Weights of a small mixture-of-experts language model, trained from scratch on English Wikipedia.
Size: 13 layers, 30.2M parameters.
Experts: 64 experts in each of 13 layers, 32 SwiGLU neurons an expert, a softmax router, a shared expert of 64 neurons.
Below are experts of layer 6 (counted from 0) of a mixture-of-experts language model. Rows are named router (the router's row for the expert), gate (a neuron's input weights, with its number), up (a neuron's input weights, with its number), down (a neuron's output weights, with its number) and show model dimensions 0-255. Each number is 50 + 12 x the weight over its row's rms, rounded and kept within 0 to 99.
Before each expert's rows: a language model's description of what the expert responds to; "gets" lists some tokens that make up at least twice as much of what it gets as of all text. This comes from a sample of Wikipedia text that the model never trained on. Tokens count by the router's weight.

# expert 34
What it handles: Pipe cell separators in wiki tables, markdown table rules and heading markers, plus prepositions like for, at, on before names.
gets: " |", " |\n", " on", ":", ")\n", " –"
router:55 17 41 34 61 42 44 47 61 61 47 53 57 44 68 41 62 44 46 60 53 42 56 21 81 52 68 61 54 79 60 62 49 35 46 28 52 60 49 46 58 55 53 58 67 66 41 78 34 47 43 69 79 51 44 55 52 43 37 71 35 65 44 40 36 67 75 63 46 38 46 32 63 51 53 52 58 51 58 63 45 47 38 57 68 49 48 46 32 59 55 55 34 45 45 50 53 47 34 54 37 40 61 46 48 65 61 72 61 58 56 43 53 53 25 68 70 36 48 65 36 47 33 54 39 56 32 43 34 49 27 68 65 37 68 59 53 45 55 59 54 60 26 33 54 46 51 34 42 59 36 75 57 34 38 62 58 37 61 63 42 42 50 45 37 24 67 51 40 52 65 46 57 44 54 53 58 60 67 49 34 44 49 58 44 59 51 54 47 56 67 58 44 45 46 49 59 41 50 48 28 76 43 38 64 52 42 54 48 65 64 40 53 56 49 54 37 51 58 43 48 41 45 59 64 47 51 59 41 45 52 41 61 62 54 31 40 59 71 41 29 66 78 66 27 61 36 47 51 58 37 62 32 46 73 39
gate1:54 43 58 73 37 38 65 33 38 58 55 62 51 87 48 48 52 65 53 55 46 42 49 32 45 06 53 55 59 62 33 44 31 54 60 59 60 65 48 52 49 56 43 72 45 55 38 38 58 60 43 79 45 50 56 53 43 62 79 69 57 46 51 49 47 51 52 26 57 50 51 37 52 46 45 49 56 70 38 37 32 36 60 42 50 56 54 50 39 52 65 52 59 38 67 43 43 49 45 54 49 42 53 35 49 56 35 61 53 50 47 66 51 34 53 47 44 35 73 51 37 56 31 65 56 33 59 46 52 62 46 48 30 73 50 53 48 41 26 52 58 58 45 54 51 64 43 55 53 75 55 50 54 49 63 61 47 73 46 57 63 44 54 20 39 36 39 57 54 61 67 54 56 46 38 54 45 56 45 63 68 44 50 81 59 70 18 50 47 52 53 48 44 21 53 55 32 27 45 65 56 41 58 51 46 62 65 27 24 59 48 66 57 56 36 50 47 43 56 34 34 80 37 29 56 53 48 64 45 38 39 62 72 57 47 39 56 60 56 53 44 32 56 32 56 49 68 63 67 46 57 31 40 52 47 36
up1:62 38 49 67 44 37 54 52 44 72 56 53 64 55 57 44 51 69 34 56 55 50 48 35 63 31 46 49 64 68 26 53 32 54 38 49 54 43 31 53 53 44 49 65 43 78 47 56 19 51 54 63 66 48 74 33 60 45 64 65 46 45 59 55 33 64 58 39 54 44 46 56 61 44 40 49 65 53 54 60 13 61 52 53 34 39 70 53 48 63 57 49 40 38 55 58 45 49 51 50 42 44 69 43 38 56 49 71 56 59 49 48 40 45 47 69 56 62 40 42 60 42 22 43 48 52 31 43 50 61 49 73 45 47 44 56 63 41 44 52 51 46 64 54 41 57 58 45 65 58 28 59 46 28 63 61 49 57 48 75 51 45 66 48 28 36 54 58 44 47 46 41 27 51 58 58 52 47 89 60 65 66 53 54 52 70 48 70 35 63 52 49 48 32 26 42 39 36 37 49 48 66 68 53 52 57 44 55 57 65 66 42 42 47 51 47 54 40 67 60 28 72 51 43 61 67 53 44 28 22 63 71 61 53 38 41 52 51 44 33 35 42 66 43 31 67 35 70 37 62 23 34 63 41 54 51
down1:44 46 42 63 48 33 48 60 58 57 44 45 51 60 79 71 50 59 59 44 45 48 60 59 33 52 55 48 67 73 49 54 64 43 64 45 34 59 42 70 41 45 53 56 67 33 50 41 41 49 24 29 53 57 42 40 34 38 65 33 38 73 42 53 55 65 41 44 27 67 46 59 58 68 78 43 34 30 45 63 46 48 35 44 70 55 57 48 46 61 63 46 69 29 40 54 56 48 69 36 58 55 50 62 52 57 58 74 57 75 51 30 17 46 51 53 73 54 50 54 48 63 53 52 62 47 46 57 55 36 80 41 21 40 43 64 26 53 45 56 50 56 40 49 40 35 47 52 49 41 42 52 38 39 65 52 47 61 51 44 29 49 66 53 33 47 46 45 50 42 55 60 32 52 29 78 42 59 51 65 48 28 40 47 42 56 60 51 36 39 45 35 59 40 46 38 55 67 57 73 56 58 49 52 56 64 47 62 56 53 56 49 60 38 58 36 55 46 47 67 43 47 69 67 52 41 40 48 48 54 71 57 35 33 21 57 59 69 48 70 61 60 51 34 48 47 53 48 57 63 52 81 75 52 43 31
gate2:39 53 49 52 51 66 27 56 51 57 64 42 61 40 58 51 50 35 47 54 55 60 56 45 54 30 49 38 33 59 41 36 25 33 51 51 63 70 30 46 65 52 57 50 69 55 73 73 42 61 51 76 45 32 62 30 54 47 44 65 58 51 39 58 38 47 56 68 70 42 37 46 31 44 54 55 38 54 25 48 50 54 53 36 51 41 40 46 45 66 49 80 50 39 36 28 56 59 50 61 50 55 63 47 64 58 79 50 57 45 57 35 50 63 42 17 40 54 53 69 45 51 52 30 57 64 57 59 44 52 66 39 47 53 50 36 52 44 52 68 28 59 69 53 42 41 57 42 46 36 46 58 53 54 43 73 68 42 78 55 32 51 50 47 34 55 38 56 59 43 58 47 48 48 58 41 55 45 59 30 35 61 51 47 41 74 56 53 42 53 48 55 60 53 49 92 57 65 32 60 53 59 37 45 61 54 34 41 46 54 63 51 64 20 53 69 44 67 32 34 61 81 40 54 45 44 54 12 64 66 43 50 63 41 53 51 43 59 45 47 55 69 53 55 37 56 63 59 50 70 50 32 54 50 53 36
up2:42 63 77 62 47 50 61 40 51 57 35 66 42 66 54 70 52 67 33 48 30 58 62 74 41 42 34 58 48 58 38 56 51 60 38 43 52 48 45 31 50 55 64 63 58 52 43 41 63 21 52 58 36 43 66 66 44 38 71 51 60 30 51 66 62 54 51 58 62 47 47 26 62 32 64 68 44 56 63 50 25 56 50 37 37 57 49 51 47 49 56 31 51 56 66 46 46 71 46 45 43 48 38 44 51 63 52 51 61 48 48 37 66 51 38 39 50 68 53 30 56 68 54 53 53 36 56 36 62 41 47 44 46 61 63 58 48 50 35 28 58 45 47 54 64 55 43 91 46 66 77 49 69 52 50 40 49 73 25 34 58 54 44 28 51 44 72 47 57 54 44 57 41 52 43 55 50 38 61 62 51 38 51 58 52 24 42 32 47 45 29 59 63 38 49 47 58 32 34 48 50 52 56 59 44 51 51 37 32 45 48 52 75 54 69 42 71 55 44 44 33 16 46 44 42 34 62 67 59 54 30 46 38 55 53 73 65 28 46 44 41 51 37 59 37 48 30 31 61 59 64 47 48 37 27 57
down2:70 26 42 38 42 49 52 51 39 49 37 42 47 54 60 39 39 48 47 34 58 50 48 58 52 37 62 34 46 64 56 66 45 31 55 71 62 54 46 45 37 72 46 95 44 48 21 58 55 41 38 52 32 53 44 60 47 59 65 57 62 60 35 37 52 61 36 67 45 61 38 54 39 30 50 49 60 67 44 59 50 33 43 54 38 43 41 48 61 40 45 68 50 48 25 29 73 53 52 59 62 39 45 52 62 40 46 36 39 56 73 65 46 52 57 42 52 64 65 51 29 47 35 68 49 71 84 67 55 52 47 22 54 58 46 52 51 46 50 61 33 64 45 56 47 45 61 39 52 52 72 44 46 56 30 71 30 51 51 47 62 49 87 38 52 44 46 59 46 75 43 59 47 61 50 68 49 44 65 72 61 49 47 70 57 40 43 58 43 46 41 42 54 26 45 64 44 45 45 49 59 27 44 68 70 55 64 48 37 25 48 48 51 58 47 32 50 54 67 16 54 43 38 52 58 50 44 44 38 43 52 52 37 70 53 50 63 38 46 53 53 39 51 34 50 28 64 53 32 35 40 45 52 55 58 61

# expert 33
What it handles: Pipe separators in table header rows (Peak chart positions | Sales), plus prepositions like between, against, from, with, for, and list semicolons.
gets: " |", ";", " from", " with", " for", " by"
router:56 57 30 41 61 34 43 42 56 45 58 51 30 51 59 56 62 80 37 68 39 40 41 58 57 64 36 59 26 54 44 59 41 62 56 41 15 50 57 25 61 77 64 52 37 43 49 53 60 58 44 57 51 63 44 70 50 42 77 51 56 60 52 42 59 55 46 49 42 43 69 53 43 63 46 43 41 40 42 49 67 35 35 49 44 59 28 58 55 57 35 53 40 60 51 45 53 36 32 82 41 35 42 52 33 47 57 48 47 46 61 58 41 54 43 30 57 47 24 37 53 41 54 51 32 61 51 31 34 40 41 66 63 45 34 50 58 53 57 26 74 37 57 36 49 55 59 58 32 42 52 55 50 57 36 43 52 39 46 48 61 54 31 46 59 49 71 64 43 63 51 48 49 31 63 66 53 52 41 45 59 45 67 59 44 43 46 70 56 51 59 48 49 62 32 52 83 57 34 43 35 38 74 63 45 41 44 49 73 47 40 83 37 54 34 42 44 61 31 50 74 44 69 42 53 46 67 59 67 71 37 58 75 56 62 40 62 53 48 38 36 60 60 69 35 49 50 33 32 57 58 47 59 51 55 47
gate1:51 61 56 55 59 40 56 59 37 44 33 43 19 42 66 56 49 32 46 52 53 64 54 56 39 58 47 50 38 31 65 58 46 52 56 51 55 50 38 38 68 49 65 56 46 67 28 57 45 39 73 47 34 75 59 35 41 37 62 53 52 31 47 46 44 46 61 22 25 68 56 42 51 46 14 60 26 44 52 38 28 40 52 32 49 40 60 53 51 31 45 56 48 60 35 48 78 53 51 62 56 47 71 54 46 62 56 33 56 49 63 47 31 56 56 58 54 36 42 39 52 56 22 51 59 54 64 34 55 51 57 56 62 55 27 42 47 28 63 35 58 49 57 49 43 62 67 45 46 53 41 28 48 58 44 51 45 46 44 57 34 64 38 30 58 30 46 49 54 49 59 65 41 30 47 57 44 46 50 38 44 40 51 40 57 64 63 53 43 47 37 62 75 62 38 61 46 64 33 49 36 20 37 57 59 47 34 37 13 54 36 76 59 29 40 42 45 56 61 60 40 46 61 41 30 62 45 67 63 62 51 56 62 62 53 42 23 39 40 48 57 61 63 35 54 31 61 57 62 40 55 48 66 40 50 38
up1:49 66 71 60 53 25 44 39 55 55 59 46 68 45 40 41 62 44 50 61 45 42 52 58 44 49 55 38 55 51 48 66 29 47 35 65 38 57 49 44 47 43 52 52 53 53 33 55 57 53 75 42 57 67 50 60 35 28 35 11 69 36 56 52 51 33 40 53 43 40 58 55 58 74 58 66 37 51 49 53 47 59 40 42 43 50 55 61 43 56 30 48 41 47 53 76 44 50 39 47 36 32 49 46 35 59 54 69 76 68 48 37 39 39 27 34 52 53 55 56 43 47 56 67 38 63 47 64 55 39 47 80 69 52 74 50 53 50 39 47 54 43 59 44 70 58 45 45 66 61 73 34 19 75 61 69 43 50 66 38 35 66 62 44 55 58 81 28 43 51 56 65 51 35 61 60 34 38 49 73 58 46 29 52 55 63 55 75 44 43 70 62 68 61 51 45 49 31 34 59 42 52 55 55 32 31 30 44 44 51 49 52 33 62 53 67 61 57 54 59 35 35 55 59 41 56 53 44 45 48 52 36 39 53 42 49 47 44 45 42 47 73 45 44 49 49 37 39 37 39 56 26 36 58 31 39
down1:50 60 73 65 48 47 40 36 51 62 53 53 62 64 47 32 57 59 37 50 29 57 55 32 54 39 60 37 56 42 59 35 58 43 52 88 53 63 61 53 46 48 40 40 52 46 58 67 46 41 67 38 47 53 70 52 41 36 70 21 52 80 64 48 43 46 79 44 52 60 43 44 63 54 60 53 50 45 30 44 46 51 50 56 62 61 42 53 61 60 29 68 43 47 36 33 48 34 64 50 56 48 45 59 49 53 48 88 52 38 49 58 45 44 46 53 44 60 74 21 41 59 46 46 48 69 46 25 55 57 53 51 49 58 62 54 44 59 57 37 59 82 51 36 60 32 47 17 47 47 47 47 39 38 32 39 58 58 59 37 66 27 61 47 35 71 38 51 54 85 52 35 48 38 36 55 39 52 50 53 48 41 47 49 59 64 28 40 36 46 50 32 57 51 55 65 60 50 46 46 44 60 30 66 44 38 45 40 52 31 63 51 67 74 65 65 66 40 44 45 44 29 56 42 40 51 49 38 54 35 47 50 46 33 50 34 55 35 50 23 41 58 74 45 38 60 39 45 63 44 42 53 37 47 33 51
gate2:62 60 37 35 54 37 46 49 43 49 56 47 29 49 16 42 51 54 33 58 43 78 65 52 74 42 30 45 36 37 62 56 42 56 44 42 44 29 32 65 27 58 44 54 61 74 60 38 62 62 23 46 52 50 36 59 30 42 68 44 51 42 53 47 42 43 57 56 43 54 52 48 33 54 68 59 44 62 51 54 59 32 38 24 42 54 33 47 25 72 47 33 76 34 51 49 59 64 56 58 42 46 51 46 55 48 50 52 44 61 46 55 63 44 39 45 34 30 40 50 48 56 59 74 63 47 60 59 57 52 34 40 47 43 73 61 28 33 54 53 47 61 55 50 54 35 33 63 27 56 35 81 42 38 33 37 49 37 40 42 54 40 42 49 35 58 61 33 55 59 43 62 59 36 55 51 38 36 39 49 51 52 51 47 45 46 40 48 65 52 71 37 43 65 29 72 29 46 74 54 51 65 44 64 59 46 43 37 67 51 52 51 23 57 65 54 47 52 34 64 45 56 62 19 57 45 42 69 32 66 45 69 53 72 63 54 56 32 50 47 45 52 63 43 47 30 46 63 50 50 46 57 69 42 46 55
up2:46 56 44 31 41 36 61 54 52 28 60 45 69 62 53 49 65 58 66 50 23 50 34 56 51 45 42 42 50 37 67 44 44 51 47 32 44 73 36 77 52 47 57 57 66 59 54 39 78 58 50 31 47 43 68 65 50 67 55 55 53 54 66 23 38 47 39 31 53 43 38 59 46 60 48 39 41 41 65 46 36 51 62 23 58 68 49 51 41 58 33 66 57 54 49 57 51 47 30 44 47 50 59 52 59 43 48 53 51 38 53 56 58 23 61 56 36 54 57 51 64 66 57 34 44 45 46 42 92 50 46 62 30 60 51 56 64 77 43 77 57 84 35 53 52 49 70 39 49 54 34 61 51 79 54 52 37 47 42 71 50 29 39 50 36 59 55 51 46 37 35 75 45 41 69 51 59 45 56 45 45 43 62 67 60 45 17 53 50 61 32 51 39 67 56 68 36 50 35 54 58 52 58 45 36 58 81 44 62 40 65 56 54 57 55 50 34 62 48 56 48 49 53 53 62 47 41 54 37 37 31 65 54 47 39 40 52 37 44 30 48 61 44 54 47 48 49 64 55 32 64 40 30 45 40 35
down2:50 48 49 35 82 35 62 52 67 39 60 79 47 55 59 80 54 45 44 71 41 44 46 42 42 57 47 59 46 62 61 57 31 41 62 35 34 59 59 40 58 48 43 54 46 50 33 38 54 59 36 48 44 39 57 64 43 41 58 50 60 58 55 51 55 47 48 32 53 36 40 42 38 53 37 52 68 44 38 44 39 50 51 63 54 45 53 70 63 46 45 47 38 57 21 71 61 18 23 31 30 58 51 54 43 58 54 52 48 58 60 43 40 59 50 50 71 57 31 42 47 58 42 34 45 49 67 71 67 42 56 49 40 27 35 43 31 43 59 56 56 64 59 41 44 35 47 56 56 28 64 36 61 52 33 23 46 36 40 36 37 52 63 47 75 52 82 43 39 44 29 64 61 35 46 52 59 56 57 74 49 38 43 40 52 50 51 60 54 34 37 49 48 62 56 39 30 51 48 32 43 62 58 50 34 36 53 32 70 56 64 53 59 77 51 51 68 60 48 43 47 51 55 61 51 52 32 32 71 73 58 73 43 64 29 30 59 62 50 40 50 53 40 59 40 41 34 64 60 73 48 58 48 47 59 46

# expert 55
What it handles: Pipe and semicolon separators and digits inside dense number tables of league standings, results and percentages, plus country codes like ITA, GER.
gets: " |", ";", "–", "%", " —;", " /"
router:57 40 59 41 60 60 44 57 55 54 38 77 58 37 39 55 58 56 58 58 43 37 66 36 41 61 45 35 49 53 74 41 61 56 40 24 57 58 69 55 49 37 37 57 34 35 33 70 47 37 37 50 72 74 55 63 55 58 61 57 38 45 39 56 63 69 50 41 38 41 45 55 39 64 42 47 49 30 43 49 69 37 21 43 56 20 54 73 41 49 48 58 43 52 60 58 54 42 29 46 53 41 34 59 34 54 42 50 46 76 56 59 59 45 41 54 61 31 57 44 64 51 70 39 29 65 45 62 74 52 42 56 72 50 42 59 56 58 52 35 63 39 31 44 54 64 39 55 55 58 54 56 36 32 52 53 60 38 42 59 64 65 39 50 31 51 48 65 43 40 66 42 60 59 74 70 55 55 27 53 55 52 45 66 41 74 51 76 54 51 49 52 46 51 40 49 52 57 34 62 40 51 46 44 56 13 46 50 63 55 45 53 47 43 34 53 40 43 68 54 79 55 75 65 48 49 52 55 67 57 67 78 69 33 46 61 58 54 41 58 23 50 72 52 41 43 47 46 55 59 61 36 28 55 56 45
gate0:72 69 48 42 47 49 60 51 48 51 52 60 55 68 45 30 44 47 59 52 50 42 46 57 67 47 64 67 73 73 61 72 34 27 28 51 66 55 48 79 33 54 35 69 44 60 75 46 47 42 65 36 44 58 66 37 64 39 58 60 22 57 53 39 42 42 48 41 47 51 27 56 52 44 58 34 24 53 31 47 37 37 54 51 38 52 55 47 45 58 78 47 46 24 49 44 32 61 51 60 60 44 28 44 41 51 58 49 48 55 65 19 38 35 30 55 62 67 46 42 46 49 41 55 48 51 61 59 49 55 45 46 64 58 39 59 56 29 58 51 64 40 46 72 48 40 48 24 35 40 29 56 63 45 50 56 46 51 77 45 23 54 70 44 50 61 36 59 54 64 50 54 32 46 68 35 45 50 59 55 32 49 60 45 55 53 74 47 62 61 68 48 29 31 30 56 51 45 36 55 56 38 45 59 66 33 50 48 88 52 50 48 51 51 42 53 36 39 49 43 36 78 40 40 66 45 48 54 46 43 47 48 55 64 47 47 51 53 79 34 45 66 50 48 52 59 54 58 45 35 41 48 53 63 49 58
up0:43 50 70 52 39 26 35 46 86 49 69 57 56 31 49 63 56 57 40 35 63 34 66 44 46 29 27 44 44 37 58 31 57 59 62 51 31 51 45 37 47 56 47 37 58 16 53 63 56 46 43 37 69 53 42 51 55 60 59 43 32 55 38 62 62 58 29 59 42 45 49 77 65 44 62 50 51 37 57 27 56 49 54 54 43 45 42 41 43 55 42 68 52 61 64 54 50 41 59 38 43 64 64 48 56 56 51 64 61 49 56 63 49 32 59 53 44 48 57 54 41 48 56 36 58 59 62 61 57 63 43 58 31 29 55 51 39 45 59 54 37 42 53 31 66 47 38 45 53 59 52 44 65 42 36 79 44 76 57 32 60 35 48 58 61 48 53 45 33 62 66 58 58 55 42 74 50 31 45 38 65 42 29 47 51 28 54 56 57 62 30 29 55 51 58 44 61 50 65 52 39 49 57 50 42 52 63 54 84 38 38 71 56 83 43 62 55 48 51 53 59 22 43 54 50 77 61 35 45 53 48 43 62 43 60 18 58 48 37 44 47 32 54 73 34 51 58 61 44 49 58 66 43 77 52 50
down0:60 46 58 47 52 59 63 41 19 55 39 52 52 35 51 59 48 77 41 28 50 45 64 58 54 59 51 65 62 52 51 81 52 44 38 44 61 52 56 54 34 53 45 47 35 77 39 43 41 51 48 41 55 45 54 70 51 49 36 39 36 58 72 52 41 49 65 43 55 15 60 38 46 59 52 66 50 52 68 74 42 58 70 48 41 60 53 35 44 34 58 56 65 64 56 66 55 45 58 54 46 51 41 46 60 67 53 69 42 57 39 44 34 55 53 43 53 48 58 45 59 42 54 63 46 38 54 35 36 59 62 75 72 39 57 35 42 43 50 33 42 74 43 31 76 43 60 32 39 58 28 55 45 43 49 50 54 36 36 41 62 48 69 55 52 86 49 24 56 54 49 54 73 79 34 48 73 63 44 49 46 50 36 53 54 52 48 43 52 51 36 51 54 46 53 31 31 51 48 35 56 43 41 49 64 39 33 58 66 37 53 42 44 55 38 52 69 55 41 69 37 50 85 62 55 49 47 71 63 46 42 63 57 51 56 45 53 41 34 55 53 39 46 34 78 43 44 69 48 63 62 58 74 69 65 50
gate1:45 58 56 49 08 34 37 65 42 24 34 45 60 39 61 42 58 54 24 33 66 52 75 57 39 50 52 46 52 32 44 42 57 64 53 47 26 53 53 44 52 19 57 48 69 42 66 63 54 45 44 40 54 38 79 31 45 39 40 68 41 39 48 35 23 50 28 53 42 29 64 54 68 59 28 47 39 51 61 59 47 59 59 52 39 45 48 55 61 61 43 37 61 57 47 62 35 76 49 36 45 48 53 68 52 74 60 52 48 50 58 53 39 33 57 46 50 67 74 48 58 19 53 38 49 53 67 48 50 51 53 62 62 57 45 51 55 45 45 40 25 38 42 48 45 47 51 55 58 25 38 31 59 40 44 23 65 38 64 45 49 44 54 34 58 53 49 47 73 61 39 64 25 57 58 37 43 51 50 43 51 49 56 60 51 46 25 63 51 51 48 31 42 57 56 57 74 68 45 53 67 61 54 38 39 34 58 54 35 41 42 37 44 45 61 52 55 43 66 57 52 42 54 31 69 42 50 43 55 43 55 63 52 59 29 69 63 29 54 44 46 34 57 39 68 74 49 44 63 56 48 54 42 58 55 48
up1:32 47 69 75 53 51 55 41 59 51 54 51 51 61 56 47 73 48 52 68 69 49 39 39 60 49 68 67 46 61 42 28 33 63 35 40 48 33 55 28 47 53 56 49 37 45 77 57 61 45 56 54 54 62 34 50 71 42 52 52 40 55 52 44 47 55 57 33 56 55 23 61 47 37 62 47 71 48 51 42 59 46 41 68 39 38 34 48 41 63 52 64 34 67 63 50 47 43 45 58 42 51 38 34 31 29 37 57 55 54 27 61 75 60 60 71 44 43 55 82 26 60 51 78 49 52 56 44 45 43 27 54 34 44 67 62 63 37 44 65 62 53 60 40 67 43 58 44 49 68 45 57 54 50 46 62 61 54 43 72 52 75 69 66 40 62 61 54 22 71 53 32 61 19 40 66 59 47 66 56 41 43 41 32 56 50 51 51 48 40 53 49 50 43 58 57 43 35 47 53 49 55 46 66 47 61 53 56 46 57 66 55 45 52 37 46 42 56 50 29 54 51 63 62 60 56 80 30 38 49 53 63 51 18 49 24 46 49 70 46 36 38 49 51 52 43 62 51 32 60 68 42 46 34 61 55
down1:76 59 54 70 63 50 66 51 32 38 55 30 47 75 63 51 52 53 76 55 40 36 48 37 57 77 38 47 43 48 48 30 59 59 59 51 60 42 37 32 42 32 45 64 48 52 30 54 63 35 53 62 31 36 52 33 52 77 22 57 57 46 49 44 25 52 50 60 77 63 52 50 44 41 56 53 37 39 70 39 42 85 77 21 40 39 64 46 35 43 49 54 59 37 55 61 61 51 47 63 41 59 63 37 46 58 51 54 55 60 36 50 43 37 51 59 34 68 39 42 68 44 70 40 55 72 62 56 40 41 66 46 41 43 56 53 51 49 53 58 42 64 68 37 74 65 56 38 41 49 44 55 48 52 51 34 51 51 54 53 48 64 48 49 60 49 39 21 53 43 57 46 55 63 62 28 36 24 52 44 43 55 59 47 47 77 70 51 48 34 62 56 40 64 66 46 39 32 56 31 63 58 59 32 36 52 38 53 42 59 69 33 61 46 55 52 37 52 63 32 32 46 48 50 51 41 46 47 52 40 55 56 40 55 52 62 37 49 68 58 46 45 55 38 14 28 48 56 58 60 43 53 51 54 57 39